Experts of a small language model.
Size: 17 layers, vocabulary 16384.
Experts: 160 experts in each of 12 layers, 64 SwiGLU neurons an expert, 6 picks a token, a softmax router.
Training: a variant of Muon for the experts, 650M tokens, 9923 steps.
Below are experts of layer 12 (counted from 0) of a mixture-of-experts language model. Rows are named router (the router's row for the expert) and show model dimensions 0-95. Each number is 500 + 50 x the weight over its row's rms, rounded and kept within 0 to 999. Numbers have three digits each.
Before each expert's rows: "comes before" lists some tokens at least twice as common just after its tokens as in all text. This comes from a sample of Wikipedia text that the model never trained on. Tokens count by the router's weight.

# expert 44
comes before: ":", "\n", " |", "==", " ==", " of"
router:471428574565508541499462529583584441399497536596559513397488600496514510558527550541456469429497416563474633524440474455537483464498491453510561502538582568522545483494432401531494504549576580562462604529479510423428501477527479577562556583502500418466512426544513553510590473562513448526

# expert 59
comes before: " the", " a", " New", " P", " B", " St"
router:394544514476590525491439519544494545454465488509545442570538426486450511566453438490496489421526508518571476528552521558430426530482599440520511513463475450465591564489513536591520594494535486449553513512469496499533472512443480496460464516481434542517419484529413409508458454444495460532

# expert 89
comes before: "1", "2", "3", " |", "4", "5"
router:586557487512442448456461554497478480527524554435476486545448571559519557541561558566483557569458481494534472544559556553599542535505562501610496475470454483587482490516492448451449475538562559536487449481489471589517529484511428563521592502526488424583571452468528511551493526518461490474

# expert 63
comes before: " the", " ", " a", " his", " its", " their"
router:454554562464556537571401561511488548486596498530540542464558498467563465540442438454449422481465471520527560553462525548507426465431460459500427532562532547434577467526473572484453532451490452563509522574481515491483422536450435590494536532403468444592445452504460502567452454560465468531

# expert 35
comes before: " the", " a", " his", " her", " an", " that"
router:538584442437560521509392539470492534440516388399580480516461574488551513530431562351485532482513555527436479520566507513480477524495505509471531548560462537478526515467546530441496498433518518509505477574519493503401465495351499542513495388461516478550503549498480451528457458456500463482

# expert 87
comes before: " was", " be", " had", " were", " have", " is"
router:483551385478558549531427558499514449571522446462562497448458610447467423441479462481504542450412534553512462565538505448469552603550533404419483431541513508419588501524505440483534536435491444470505491586496474457551452491416461466463585468493547448460552444500539615571474444492557500460

# expert 151
comes before: " the", " a", " been", " an", " its", " to"
router:485519488524576522481396502579550618510564510407569483416482546471547451443462413512475532492502479574475509492603500525496499438448502436461524471501582443486550472497444527504504583481489533526520459595534431512469407470393513473488480480471517526546423503526413418521528435451459551588

# expert 146
comes before: ":", "\n", " zone", " /", "):", " code"
router:549392558509496462559566470509601558465591476537444469415519566595523536520551560585538427411552400559502568511482568412490523467499536457535562473424458461522549499517436540503572633580496486507414554419484459501469533584519526577492461536493470468432418462513531438481486498548481441520

# expert 31
comes before: "\n", " The", " He", " In", " It", " This"
router:428453486422498395408539471471481420582513521498532520443502446508427540462499489483532410551540462514557556545502479468466527570447491460587586459514465469509561481474505452444549476562465408545497424427542440416460583432575513556464559558547588487488509445568520514503394527539528436466

# expert 56
comes before: " ", " the", " \"", " film", " The", " album"
router:572516494505511512492497403481507490441424507482479546521497407404539542534547465455500480489472586527552493496507591554420471394468484495406547513638381458474567455491478521496470505452446439564478428591594500508459450505485541571488548511432442500511457490498482522545495465566440506545

# expert 144
comes before: " |", " ", " jump", " place", ":", " round"
router:492439590501513493559477565529545447520424485559586518401525485517579560568492588515420517428522458466522606459526441495522473492573495526525435450548617526491451441389409485508485445507534463494369543520444546551437532407559517512564502560496506536461494437460511561476554502484411473479

# expert 19
comes before: " was", " is", " were", " had", " be", " are"
router:457520336478555517529431501535469448568571478556487530406521605432429468449503474482506551487401503487494444520552503473435467584535487467419545426531543502497564508499467491440593538432444522506491491495523444381565516457395442464471539497569560436487435429546546574553499476485532516450

# expert 12
comes before: "0", "4", "5", "1", "6", "7"
router:488506413551568479523492493453551506522457572541463553425563556526367484441497388514539497501493439477536444527470464538480531573533479519560591392459465538494569420526441487534488459427514490519467435488440421538444518461510479465419453479543501550499547513572455477405478525524512481535

# expert 143
comes before: " a", " in", " by", " to", " on", " the"
router:526546480450596501464420561532511494549547421410595530446490505515541425472438441536532478438572538563415465530495515481487495567487543490447471514566529539566506396421543539462470426444564510473515460538511493506443483538487592446493533501555523521527493473515564446491484446439412410554

# expert 103
comes before: " ", "-", " Born", " Succeeded", " Country", " Preceded"
router:583423427532448403400476567525520455431593553516479483511414510460410491568485567488540422459502500574507498568547512472434511524562565558554467524525373571494442550517555500500493467528489451451475467379500523511483493470524502529496465482468440568413466553434474550448472515486552462467

# expert 82
comes before: " ", " the", " a", " his", " May", " an"
router:440490477586602551509489561532451541398521563426513421474551498476533470486358478412470431470448449521504529538482570478452584474486473410543445479544431477494546538525521520459476539479539438479490384547500549580407442423489450513506447534482473538535431518506507568433386531450553455495

# expert 34
comes before: "1", "2", "born", "D", "R", "C"
router:591481402529485481564565572544450451460601442415457508503527574426475487522519559524395506563514554488494539551478528558456587508558552527530459515450513574438386513517618513441578449468541515525408480462480451572508524561567553455574544513446573501501564488539469549571448576513471430515

# expert 99
comes before: " of", ":", " in", "\n", "-", " within"
router:464411550533569478503545519558506535466446524512558542444520589568457557467482525558532469508596413555478449508476517576475480528503533446473554471453554538512535540541409424504456596494553515496447475451447486565464516567535505538468491526466469474398486470464487524457546547535505491480

# expert 57
comes before: "9", "0", "8", "7", "6", "5"
router:519453448572524452546506482418393476520558585484444499561519500583430505576505483568525480489507535417561443464493505467556521449633428527535529475515554511521416554506526467558459537476491425512597510481575492515465547582450405587455484575506423522538529486568464424379538575576480396500

# expert 134
comes before: " ", " W", " L", " Total", " Coordinates", " •"
router:566467582534531527387452510470491491457504539565581464427500445451468567565514610504444454413496554550554528545433471431493576485516478510531479490425410581474414559467502487594578500475461464494477541390464531438560494528493502528503487485467468526520414508397463552506549524547405482474

# expert 106
comes before: "\n", " ", " Apps", " The", " %", " Team"
router:475490552564477578383439557482485475362556624551497444450462503427440546584444565450518452483436490517532520550476512529440537460533505498542452551511516514477466493443515478461603429419462484554432406516498419463467530425561540581548584506423538521432428573493528502507478531529472489453

# expert 112
comes before: "\n", " The", " In", " He", " \"", " It"
router:476573407454523446450447469470422438477547482537434502397540464435474504500503529389536442479472456549567551510568597486474529495466484505545575543524386488497505475465575546460536480498442446561553475477535493438472489453528464535554537523540504469528464469535494571457437586503509491447